From a checkpoint of a small mixture-of-experts model trained on Wikipedia.
Size: 12 layers, width 384, vocabulary 16384, 45.9M parameters.
Experts: 16 experts in each of 12 layers, a sigmoid router.
Training: 330M tokens, 5040 steps.
Below are experts of layer 8 (counted from 0) of a mixture-of-experts language model. Rows are named router (the router's row for the expert), gate (a neuron's input weights, with its number), up (a neuron's input weights, with its number) and show model dimensions 0-95. Each number is 500 + 40 x the weight over its row's rms, rounded and kept within 0 to 999. Numbers have three digits each.
After each expert's rows: "mostly gets" lists some tokens that are sent to it at least half of the time. This comes from a sample of Wikipedia text that the model never trained on.

# expert 10
router:448465362488492533493518576435474472543513467496445535474518535525520548439502458424502407479479457492495462458491475535481496458496538504543425562473458413437457525500393548463550473522415499418462437463437566463510559495470558508533479487549503498464512533484515472530450562448484474465
gate0:396461508463528541435509543575483607562440550499445542498525567528501481627497457538531511515462532481453482535525499444525515559539525514537467558508598454511538469503506539553495528454468457483483560482511485459518531504472534510511614529507532519469515458535392485506478480508489479520
up0:397520521513516495471472466555506511535481503505492590544482496474483545493515523532535457415498567492421531483506441531428516414519495512490466457508549518475439532521549487522468494496458490571505552496551481481515470524466512406516485532452571485505530475509424550520480523455466500542
gate1:514546427440474516495574464482590464495474490505440500416512482465424476449517563471523569504482553478511557495507438480475484527509425528506538449535477518461492454441447510530514468477533394463559494535476571472494533493487499445525503486539481550500487531524460527544436489490479426438
up1:511439484571548552541405543500408587551504521501440521544478476508578500558482504527509431517492432495495512503552561521542524515480523496479528525454458460521499508523501446529459492553460661514520503481558468564504472521522565532600484566492456504517445509489515596476565474509488520517
gate2:545464480485505530486512407555480471458482497441471565542509463504483470451498473437489491550513448526445552459510534522457494505497426452478583545507546489531420505552455473538537482525561596463532464484492506436518540486459557467488518498586432580550485531460491448512406490436560465478
up2:456487482500483539496484438548471553443466472418544548514553527511487533526445507449469480436490517533476472511581483480516493534495483434447485528488479494538458516547460474518510493547463508394475380467433500464495526554522533511511532503545472574524503533474524478516478545442511485507
mostly gets: ".\n\n", " |\n\n", ")\n\n", "\n\n", ").\n\n", "\".\n\n"

# expert 14
router:451589458495475578516564512404526464481501476477449458490534540474503513490487548535473502504446496475457497419536500542454529508562485517491472537509488445474561509521420501556416520613489586426499440570565443504436535468458536464458446494450461470526532573510534560553509561508426445517
gate0:545536498545447495419488587439457493536533456495552445490454476500466537482509567496445511524435476439454508498531481481481475587510505533500452462549503472518527594516554513509541439573500492428500504582513473593515503540464521554494512451519544503534466443608505526501490535441449510541
up0:494601546437518553441537542460468526546560481568520533500446508461471474405505558502423548544503440474482503493603512548467511611442518524473495493496506453497453553511586458541469519492545511489517472597572454540509446590512570476453512515526518358564471451504466482405538478510532461571
gate1:454592487534482521496574457530468463497527508496566545527496566504496476528474455472534528553506507477560496553542533534441485475528426516531542478373463437499452516508486503519501453479454473436528497489501477498470531571448503547490502529455504452574505551477483509466500505472525461465
up1:497456451485473572538472531571512535584533448497524506507521487481532456476485448540531486529483500486537511530478605507493505543483519483543528535475508425420493577502479452500415461501510449495517514532519449476454528512542482547483487432523543457565494507516550474492481493459522487469
gate2:447505504459534476424486471406525558506521504482486479550511458483568464497463494548467451523438528449556496520510516487535523461485540550481493469541520471482482489445479474472564527466490485406436485500540516533517504483443458478480566482501495412431515474605472540523528468516492529497
up2:499481568498518508493526525392499515557520481539458407474486485486530537500502471583420542524516505439512491477487514484515475490514514506549537498578526499557612579562554609461481519487469478492421427472526528507454530525573460482519550472458486423453545549515484529481519506477437456424
mostly gets: "°N", "'\n", " Phylum", " JPN", " +", "″E"

# expert 1
router:468574502520463531458500472433489421500486487516447450516534532412547520503466431509524477472474466484453455517458474488443482424546467508531527536563493451466471475483496497475507479554442462488461507565560528535514494432438499573509465499462525546549462499513606564528474561464517464499
gate0:534513418460541538532531508465469480409568465526500488511586481482580528475592444511506496476474508501521455523598485513591521549481472517479440472539483493486537485498411593499456489516509469501548449551469516545551503503514499506489556455569476553457533447473444513554464484480507471470
up0:504524520492449473420495520469480579416511558553507528555509521438516452534530527533488465473507541468421497485412472455492518548530551454470517381512467517562526469494546478490494514476508570553550497487499474617553489513506498416417509467508551507513541472484476549453515453499454558491
gate1:449445529484499498506483498462500465421557510480465479529519491485524490488489488532455520542508514469510487453493516498522474492563474433497498536544505446512499480449487557553597442489553588481554423528477543470516463533464553504560505463482575574536415487525509521552475516468536449536
up1:508523481548421502566545500510543567512431496519553507548453490506499479457510524499478513499496530562512537565492481518509505502525562487483546447491497531540512503521520490477448506556494451527534569543519546476477442495451479484450560519464477491477469470519509453450514464523500508452
gate2:447542498445488630449455530541450552541513513477392514443447461442526453515480411495538467515455523488420459503511507485491533476560541500537549511438526467516519375522510429565557530473515602505529510559488526474472464475449553553506510561513602470488434487493445550519528498470494579503
up2:513532519457480541570420505514434545546500488547466431502569474478547469479496469475516474496508505525510460514530524514499428514543504493512509482516408511488493445569544529474536463549476489495461516453411598472524477514539487500585493565505484520493446481505527438500456511487506538480
mostly gets: " new", " private", " electric", " human", " social", " Socorro"

# expert 3
router:479481511485505469455441568491556483472510462535584514467492534456403586488511488532495532514473456527518489534428510480499540570481532471423531510509492487500525520570478494533524424450475465506530530574528553450506494449471482537507456491569506470506469536511500473513453489449485558468
gate0:376510506508482521493518475495512449522567540443515512506436487450506483537434453547500511580477456444478507499502592470454514527498523506552489458500534492536553596529471495526532553438516562477518476498475558495502618491421473539550520553538494490533491540523576528552467420489507514508
up0:483515475494419531547446532505490456523525510564475380479506445507540594505516457469464351414504541429466481469427489525493518473522481461534524373564445557465535510477557478531550480523517452477480528440479497504502534439460518536475507551457539485492526516460514479567525490452503453493
gate1:512462487469470479492520502532534536466511476455450545578486482494499484502524525462493468536565465521541534533392467473491524490461479480533437538485510541502449553514488498515568445471499551501424501524465456534507475477500484430505520491443511498522508442517459511559504525473605529518
up1:510559442472525486531521565538509470538454437420529479533598475451416559472555538485475478562525522530513533488453515544457488504451455470528402476493453477525485451522539528439482490474530399504424514532476498504502507455568444541469521558528467453470546416481500419540450405422544477445
gate2:498541455505469485512506531509471497455557499465528522506494430549477466464497511438379456536513530517469494484561514460451486472494552517508503609436568426552483435530498465475535495502426476506585446510494418536555486456593519516457462477516460543493479504470549476542481511453516445519
up2:469524514435500534578539493527519487528507488504495426565542490479512490552496538523450549489476524474511491608436456549486413538523555544461472457570517516496510550475514498513478468458513454470447513536483588473529526469522519426508546599495551447605492535576569477452473487496530598523
mostly gets: " Committee", " Championships", " Assembly", " Force", " Islands", " Association"

# expert 15
router:448493485490478474509474475495475470539506476526525479491502415516427511406563555576556556489502438530529561480428501574520558492461562506496427502509459496457498431445442545496509514468557518493464469597499571494498467418551517546551481450490580470466438514485556493479399492514465476444
gate0:525500539538459520476499495555477490529480485457475479442516482476598539529516489527537457479528437471492512514424401535440470468547502505500630563539445497497408557526546476486523478508446491472461423462514577521475572530514500492494462489486550459530536575500573495503496567465503400435
up0:539520550435540540555482488532517485493555445575469503472550523504532537499435467572456491531521457458533476436474546483582488512494523478535484499438477525489571421479500441520490498474532434467510568415515513595481473524492467577471528484442520488557528516488529488467522435457483510508
gate1:467519482481540488529504490520513480502466509526558496486449445464490415454530484412464475551518519574559495489502499519420568466504510550510551615430452549563460577477483421503493547495470443525540480540446394440505447482480427492510463575454516588450522418497508498448471466463454527462
up1:525558539499543518544496474570503467531549489507511497475495551514483454611512531469518477506492508559512497492495459431418436519495564507481465558525518475579522570533566516544502549552481535480478530475504486522492517566519392492474438562494563557407527465516493446545468431499479552468
gate2:487489435506620533529484509509476466482472553465460460553494489531432484505471455495458492574504452537470420490596467522448469443461545504552525482495508499469490466413583483504568462517479465477504530480484471488529500522534546501451452505521518489443502497522488492526524553487497535484
up2:449445454471512505518499527529460503476431567566536577484480477536526490515475474459482489442505555544492530490567490525448486459540455520500561500466489485495395489406392481473521519499535493508588516436405496485440524543502488472554527501520480548436483549483482462477433505580526529505
mostly gets: "°N", "'\n", " JPN", " production", " death", " who"

# expert 2
router:521520448489491584431543438440532520524490491482478447509511586497474448470432473442517491540430552464482507480508437507483489466529440567509535546485566506488440434454400484617559507542474512349541498544519459498461470451508556452510473512499535569489579562512529511518526481453491524498
gate0:481542494534527483507588529482498469516394532490535492531499423507474585466505570479445556545529452562520515477482464449541487525474521518484596480560460495463586524512534461449532475521478405522483509550463569550558543429510532494524453492489502456490486521522508467482501546484531497548
up0:507474504466514494506590534555513449493548505410521473477445444542446542474508534454464525547539497504408588469453490500490503455560525478485544568525457477471538517455516493468500454501497525531549546550510522452569489520543525518538506477411531546439483560453507487483538504478466553507
gate1:517539554436529523512465509515443530508497534509435426475525501470485553479467470429515479478459514477471476521453518501526446418485510515520528507521445534454454544501527488496529454487474455450477539485529454415494495584538545515464512462517422457546434423484529490531527466508509509401
up1:521538532482531538475479518523471449468506534499556480528534476531468474482454458459517492497484577533477507537520534445454497539541465443455506524465522586497451530458545523474465563530456499503480551467477464541517503486495494491560487464435499468537426476472476550581555452522485522517
gate2:428496529572552473487489502450554571570535404527516464564521600517499449467533438561593510464468532566560456472471469481460521535478434477457493461524556467509548497520463452489549513534497522461527534545578565518472492477531455448492531502457443511505472576545520550525417488429480540458
up2:538545456597494519504535520498467544548539434506492443528575553538504482562478487471572559476477522393489563573593464464517483511475416445466474503431455479506494475459502467508495566564512478505563464521534504519474478464502469476435505483480480426522494545478525539554497545457513517481
mostly gets: " Kal", " Jean", " Hu", "|---|---|---|---|\n", " Socorro", " Alex"

# expert 8
router:528532563547494596487541479443553480456509492509526488471479506516428506511461482572489572553425501447496473502473529462551526529536435529480567497544526535483492490488485513598559413500489528432518535627509492538552470524470575549504505514526427480494445567546521532452491441482433532494
gate0:519544501527527472541435507464494469393437491510559460526545558454508491497525543484489548532475531526526527492538548521540502545504480511439513487589505543594495568518470459484499493542477525515490524547461467500511576452561518443472490523448566600515477523602505520491473491541508522514
up0:478526492496541524448507474506508536543533544557505496506459501533466476518447515496461472403489545455565507547428400530488496514489567512525512514421418477466429476443549477482492551471468449490460490423485549514560428479468461489535512539514508382544540527420490476522498424517539447499
gate1:467483497524512497499488502464529457525512479511465518532478474519534516474488531523462483508400480498628489485526472493536499572519436545528427483512508461511488511521481479538443504494506491510508542518538505557505489473466525484579491489527470602499383509473517496492476445468531506500
up1:488590480534513539434488448479481460514493501432522446520505549524495509472522443474512495495417572464373439483498477476468495490550461418494507542533550448468514501495488472535563504562496438480451487525476493451545514533502526512428506605533495521486476507579487488500484495488489543586
gate2:570444509535540534409459537511461451517495438483434535473526513480488484504429474476608486561472471603513492509492487449517541469480458483559502492558493454557473535511525414527479470510535547450499391462504540535454537463491538488486456499502459456510549533468538507563516515482442448431
up2:488473443526449493472513515426502508488507503496583535484549527528441409469492503446572517499539516474494527580537531521564517512527471525505441467502495497503443393491489468538507539505550566473498556540428514413462514480496517476514472518487493542417518500545489468487508470490577536505
mostly gets: "ić", " Born", "ki", "berg", "ova", "ski"

# expert 6
router:507458578435506502546470492549476474542481521439447570476450507432504518533510474473506540446487437538559489514538485508490526436472521431472539508571561507455433548519587470500529461422488467495529507577563487495448492563480526459484492515513500491544474472507586431486476498512509489425
gate0:479476462541511575485502486462511510543547502483491491478485496471488461550465479471479541442475452551531597424481474516464474525482488475493486537524529489543474515524521494526466464531467450517562458540484533531457547491511485562462479550476468468473598509487565451580443480517433519489
up0:457506490563439510463431576475499473534521545481456423500515542482518518488434487472500469439508529535407486484466520516510521465503438550446576514499448503442502544453504471471497469527479536562488513542502508478484510550474467501513528512484494531515484528546542494524553539518471547431
gate1:480447452526518526554481489493456510543532444546528544536511462506385437504481470490515512484487393538523537505468477451495511489457509528494496467426467513473518557483484499533504496514512557441520512559524545519431479447416529482535469517535478495460502503454492555591524482516505420518
up1:487505524509519533554528499506488526504548512515482488519507577493573517480518645578490416534490540505487510486517444513495508537561513487502474514541512520509490477547503517494410530502484490493421539450492460462527437517498518434542546497441512539511528437520491501516527482476501528471
gate2:433489482530484508525537547418547509509606533466483467474468589461495429529507453509550477523480508504495464498497471494427474574525503525504536470613519410460497453512449551498531469573481514538509506557480457475477513531482507461436446506485408495478532539475555503528561506451506523559
up2:551476543472509435539505490500492549503510417540512490433557456512560544412496549492510570552476492487462474525501556472541562528489455456472592512561562507554521487504527454526483511452516494505511542540495564489493445457585543502573497555549466532427485471576543470504528449529524531505
mostly gets: " those", "iper", " member", " Chief", " these", " Grand"

# expert 5
router:526554434542512549454535494441496449518459473436491562484475548454582444535510435398466465486454521516469507449480479521501578482483425534547498539534538466494407556470474496590519522574411459431509433512548445528469475468478563439487460508463501501551580510497455538501515524484503476501
gate0:487552448540464545521503456519482466466413459515513496560504468499475536470522499491491518506491512513525549527540508448510459516562446530466460490558520479487563450521467561512518511551468446521430503464426570452479501471517511463438478500555514558529500510530434477532490501461478553498
up0:559469492439545483476533502459557518520600555474485500494478558540549483542453523510540468505506485442456459441414526593546494534413544418539583502504474434467497516489465530515469469439544457430532472475579487486489486436484500551521525433523495456451449519471523567549503464553496478529
gate1:432559491503516519448468439432570514438471465470424478559463491509428435505499416491545453516475535492487451450470429510581423452472454462515560509488567469491510454513526510494496507507521535477456546551523440529447480466527575517544512525563443637488442497506606546492451449499532474446
up1:532413456447491510495466527542521474497473486509610499451506423515481500444461487506504556559492596540507531512475602447533549551488444514532492503477552531463419487471525582471513493520546516481507555509516571474514485470544470462580487471449504575480521502583469453478526488496543493514
gate2:463521490479474496432510545437450465489470515501488534486491587530497485493523480561471541544506486457520499537471577517588461493517461555489572512558425484446525477494544405460522480487432495496518555530508488513525505484558517541543451559528446452521486528515520475522463531532506487515
up2:527474411515458502489491441454479421432546479450472488527553489464470463484449458573502465426544450465518445550431464543560443482555438410531503461478421526545474487548560473462510488524549560534568522511474488544542479481499480550554494442493544476510518537468479501512501540476472476489
mostly gets: " During", "At", "During", " U", " during", " By"

# expert 7
router:438509472501459577473525576452539455489499490465427420503575550488520544445473483524471505433411484520417484514513535538518473540526515521471502489587475409471461528544475529511508571550462475469505467547516482481499542468494520537474476532510486488447537494555514472560498455485522494507
gate0:412490525456430489505490552453555524427573456547450458477476523449485512556513488527473449510509489515467443476492475520551542538489446489505527480607581514591495515511566440478530542490492517463515566554502461496536505457472518483492458499455488521447487524486453531547523503509475474511
up0:450538471526499494523497478465587566454505492534473486536480505490423504501493569538435475509555521515513563506488509540603568576453479479487546517594545574508543554496505465431492447513535499492523546493431507452582417455501497501506440475522489472481471510490556498581531473544472477543
gate1:461538558529512521516464585486449498430573509480542556550421487516444573451512505535525563488512466524422564530471487485536498464475467540396534522525495520561458522441515511515469524454439533495448452551534487525553507474546444434458463471501502523535549545457493548513499547470483510448
up1:502473590458503448505479415584523533535507519520490488521513543620506528449467517500491477543525474465495476532496512492542449511443465486478520477456565564478538411393511504515495485553487535447496478557491500536539463537583491456513491480564490465524521531468520473457456540541444487550
gate2:520549506525561588614534490491512442496542494572501520508501470522447521474502483579551549481453472553452469389514554487520497560553484460556526514495511454482571545500518463486494486554449482462428476500514561510504551471498536495544548521572456568484462533522497430506521489574460466542
up2:454460476500481517499533508519460532507572594513454476514450491449542445429516518543467514437455502510546473487486521521646561522467465556456510411579550488487496518490481489532517541446499478457496481528444588533523568447467497541535433504500478444527510474557540475532490475536477506506
mostly gets: " v", "-m", "-g", "-p", " take", " g"

# expert 11
router:488541444479604458427482518475465521484496540500534501553455451411523470513501524450544484504517473520518547530559482539458587545494468545463578502491493471550527494470493455471475560537531482601510495563647461451413477390531508490449494522494530490503470510476430546509517525507477495516
gate0:520517488512457501512521445411501481525497564523451520508495515511450511579546490509557464505470499517524507513502458480442532546500479516499496535479542420480562454427492486499487547538474553451431481474537509492500506485534513537466517559550489450453487578519479527548508517468462450456
up0:483491472502551473559491478487502474463511501421473484530497445434517548477540488533470500570525552507448512509527473454445521506515474551534510558481511477451438522536496586418457549490517463430458518530499481518560484513478469534561484514519469506470521531485476468499540520563515455492
gate1:429484482473480549519411537516470454593497497480479540446507503466477538505487454530504455503480577464492486520429489484533536553417469477499425465517492511492540599575529429522545478497491481520455463510454558550480548486510490464520493492522464434454538530507471445543505521463466457505
up1:521431479495469450508589497554498551546481510535448534445461516446542490463497499477499499504481467486546459542480486517568520431493464438494452456436425500536499510579516435566514491546503517516533560443509565498489518573476535530534558541432438446527545513547505479585515529507519497478
gate2:515421464480479472555547427435483512555467486535477503447545438514532494450536500435503404490515476450451499479574508496533486479469602535546493519522535435475508423498482481495541498596448481528489463466471552513544474543466504505522566504479524548466544573557529503522500469572506575507
up2:543460503506505465441475476525519531506467492468477519471506483474442495476577453491507546517487557523541576486531485470513472524464455546506460470520519541573471515481484500488514505516480495479516514457473483475479490475485444509493506531427509551519538398506539449460485420483533418460
mostly gets: " co", " PA", " Win", " %", "/A", " Coordinates"

# expert 4
router:507566441483551539442493497413495528498574501581530496477506493561434480423440512528536460597474481404512471456466470469506542544461502566521484522428468505496572428431382507551533445541483525471509510527487541481512499490517530556534495448567482491477493586526466530473465530432438502498
gate0:495487508570549540506483487439418482502510497536519457454484497563398443542456531454533484562494455504435493448462507475456473445484549490514425483488521491473502499448381481461534452496460479468480483497500485467530512528483440488457485508475533472485511530547447530479413505443438460449
up0:513472474587531540432495505443458484479528568498501505518440505556487487496495506469482520556518528441484460433441462506455509517509522464538526477481479529504454497487406535526494488502457437494465433528475497518497524554497521521416464459480517456537503522494464576482517533471480458519
gate1:494520512545548479443453477473549463504489519574547518487468504472493359535520563464513513442471516515522476536468465470465443397574564519520483498465494505508496487555450520533511536490451471451412450553448499532448434495525543573531488545523457515530491485544499459511519477428545458518
up1:474448520598464456499451473491564537553498531575483542481462510521486373525481575480495487468487554529497522533464579514494510506569586515500482517475463452549499520459512509535520558473457528501458544499466484523556466499510484540546490483430527521523543440518532484491503420494458472467
gate2:499524496451481487557504590466466584526439521466496498532436482458484510492541572489484424577480483417472451471447495555477525504390546469515476510522517559457478502478511488534553464440471488518546518566554465500552496530511482562505472463536518573502518550498525510498487508485464541399
up2:452542507548493516553516486529539535534416505559484528465577435453470466448482441439526483556486516454472517495435583503533421432481508569526529458477456530453525488517530517471507472523468567462477534550535550485515471445447506505485464439456487572516441543558440523471443505534522544456
mostly gets: " During", " won", " took", " take", " had", " make"

# expert 0
router:516537427522537573498529509481429538489552478495420590463491484563492497431508545515513474520434434469499484478544510544540581507483475555539462511504458426458455535458449501516501450510488520503529418549551503509488547564477562517523485519564441452462494573513467484456445529525456449455
gate0:475483537516497506487513593550506542554449500470504485524503426467516494526522482511586536486519514550500509526525518458524534547483524465541463469494471480553529553616509496500410430526506456463521410512514443567443553446445491490516470604479486439511532599548528559505506479482474464379
up0:522509539408503540529508447480532537511483420429531505564550549490536551505507501484505533540497522591492445416571519421563484582489440490407461489498512504499444521434500480467534466517503488518471508509499515575491520507495539514533516522463458560442505451481429567464493429504503493480
gate1:519501516499500533466564479458480547508574469571495546533546478521525511512514478483510479486497544487512490446470411457482536542559530525535498470459600468518468515463477505488446539534410510498484441553563487538515527605485552468482542522517460528473489500522439610507483551446550493543
up1:515522466503515547457442542546488532535474523477465451427482503448511515483511485437589502475479413523449497485517474488504555435447458491526533537523547521463525443501509472504559544515547388546546552492516443475485459441535529561511520502509532497481460490440456508459461479489427532461
gate2:462598459498441529522554557487431448591477514480547549470494471491498505446520468462491457584461494494478534458564524521464494512543499586567521568513497444472504558483511517534503466517517510502514530490505433496434484484535495494513478545504552501459460451528455492581554540467470465519
up2:514523494541609442487499516510481487505481512523516426458474471538529449508521522488526469526524429507464550505517530476493548574484562464556495502453454480519473459489528461528582527531473523518485559506486451484536578478508551532443495440491492470491498509593520448511486453527559557458
mostly gets: " went", "|---|---|---|---|---|---|\n", " you", " Committee", "|---|---|---|---|\n", "|---|---|---|---|---|\n"

# expert 12
router:478533486555585558467494522508482456544515453464524467450452493444523463473478450525525544511417476477467526528495578489502562515436541545484502520497535525500484396523471554623585468465487473476494514531586505457503497478505503494482491514521525465454501507515589490499502494455544506530
gate0:433548464543502557538552482506523565498532453547426512554449465475519444568451505496530473593488550482510544492552520503483499508466449510522537497516479470492449445519464462519482512515485502473558518506519440510462514418537510497507557464467539496528488571471449546482523484459535454462
up0:513504462493522495489486514462467539440477479483461591466508554519475548411480441495497486491529538555506521492427484509504465532544425468524424473506487498487517481444550510473542507511460465599578452502522505531553489415489471514534466542507517472498470466480442455449498440570430514521
gate1:458430519518488558493516479457467423457563526452475539523504496566464504500521444537503494573457497508459559537429541464621481465497449514452480418495494455451477512439494434501446466508471566556538517557471537526526568549457437568571464506477445519449507535575501475460430486529475537507
up1:465450494517544487554461516547475590542486519492479551471524489417499476507418526486551513510534507436518491472533489459521477469444452474494501421464529513523502501540513493419444555459469464551464569496497457440517477415535546588500444500505522444579509485437577457566518519504508557435
gate2:427458492458473444462480458477558496472559515462529597541502502463491480475446495510496454505518507448554514550469550473463473573481572602502451504537488446435452565532536555510478551524408500533526474464477442467472512476450471473545457480537510445497565455593454492453539485471509519510
up2:522506438520479487535524480516493579564505462515474514454477448591518537529446555486494462436562475445496519452520480427526459450514469368520528464553530475481469444445454489471460492504466535508512477480505497505506515473544475473522524519427485561424471517448490516602472550476487502470
mostly gets: " became", " York", " become", " Brown", " Washington", " Wood"

# expert 13
router:537451440491485544453468512463507510453513486554465545514516577550436479473463446449495455503456470502553464508474462448544474537498430512506548505507499465498446534473459477481505424517428457444532495532451534509496519517500516539517489514553458528506525557529485440524434456424458528494
gate0:487505513460558505500395564508507450529459382486542535414519503432529528450538551493522447483504468516460497450466594482493521520555444547464501485519536469504479452415461487528487549496536458493471511578592438572533501509503454531511510477495504459412446506497506528531534492469540470554
up0:508467491423520515436467556545524580552528560549490626467578484567500561518522473446505494516483492501498403537499500482443515523447538552470428514539452503524496581545464536544498431464436393541452536459491481503530513551507546503470502487552550427457500483494459535503483481490427501429
gate1:507457496467475519543534547513533478422543497510501491444525458455503504530480480417481533556489510519505482526502469550499521536545484494551516499477498505429499464489547554495457468500495512444501519519471508532497478449488579565460504435563472507505537491542507522450476484508464561506
up1:557480607470464517515518440537488561501505516551424502476414544426453540522493507477530490490509563507503495541505431548473466509497474510499473521501544538568406454517494481509545455456448517514501573545543402530502465532466454484458504490535498524530506511445478534466487507517495553511
gate2:536531466505444472470453631525496504528509535497517461493554505484553488442491564488534547532489493535563480415484510556524491513541461562473532424537447448530530482415504408466539508512499469548489540487498464473481523522513554479541477492488464501485422592512505479536486477532495543485
up2:454468491478500488518498401471462517499487477501492462437475443473513524503539513477551524438537553535492494578475434497482553434488531478525518570494553497474553450550511550503466497480495449474514449577496562506447490528490494573501536517491543529505554495480428480434519499444514492476
mostly gets: " became", " most", " is", " been", " are", " being"

# expert 9
router:513532488474546524465468527440432468504516489501463468500486554465396536472530494504481490475499422492488442448416430525471575454513516494449542486533490430449535481450498460465523463487468462537505471574547563506494552491488506536485443501506553422529503500544527498476395526399464492483
gate0:479455469548441512475450533499460605472594514422445459505540513509483571497468577480554455467478532499478450471498533498527524495526492475464498469541500483583579534485536549456447524482539545490441527563462538501468593488477538512427496531510461558494500535468532429542511507549510514458
up0:511519482515480437493506461505500509440513523446594524494405464559547557460513506526461499473483479467551467512567515510531515427496584568467513555463532514495506523501483493496448427489513489371464507478416534472509515522467542457618531501494473511391491452510445472518481505448556458415
gate1:476521451513501534502476516502476458402589482472545550495498541471504562458554500480537426474488550466462496441510489441521461541479521507554392521429453516535437550490498501417541511509456448511473479424488468495550525529466483528523510516396524483466498606521446446559457489491502443481
up1:485514489543465402473474527404470529483528461539456465476501497432498551488503503461492427496529456460439438484452549500523534494461597547511486564436511459478538548480469475493478576444467482434417476529501452428501572473421516506482478502540492490469480511500488530559537486516512482468
gate2:545561466500490493533546527474476488459524486489418450478522487546490512528513491498497529542515488532573505550509470480464462448535511449516452502550577533480425514590538569542535520530494460519594511465413483490439576489474533491470466501526447481462504420432545404550449448393578529566
up2:475489500514497544444467517512470452499470469541537494515465526583471426450414428470479553420478506524499498495555426519507481468497534433514470470507550483515507439491504584502504488533477568531491484509495440568467471499550505416497493453537482540487520478524473522471521515420523501512
mostly gets: "History", " ==\n\n", " MPC", ";\n\n", " Genus", " Binomial"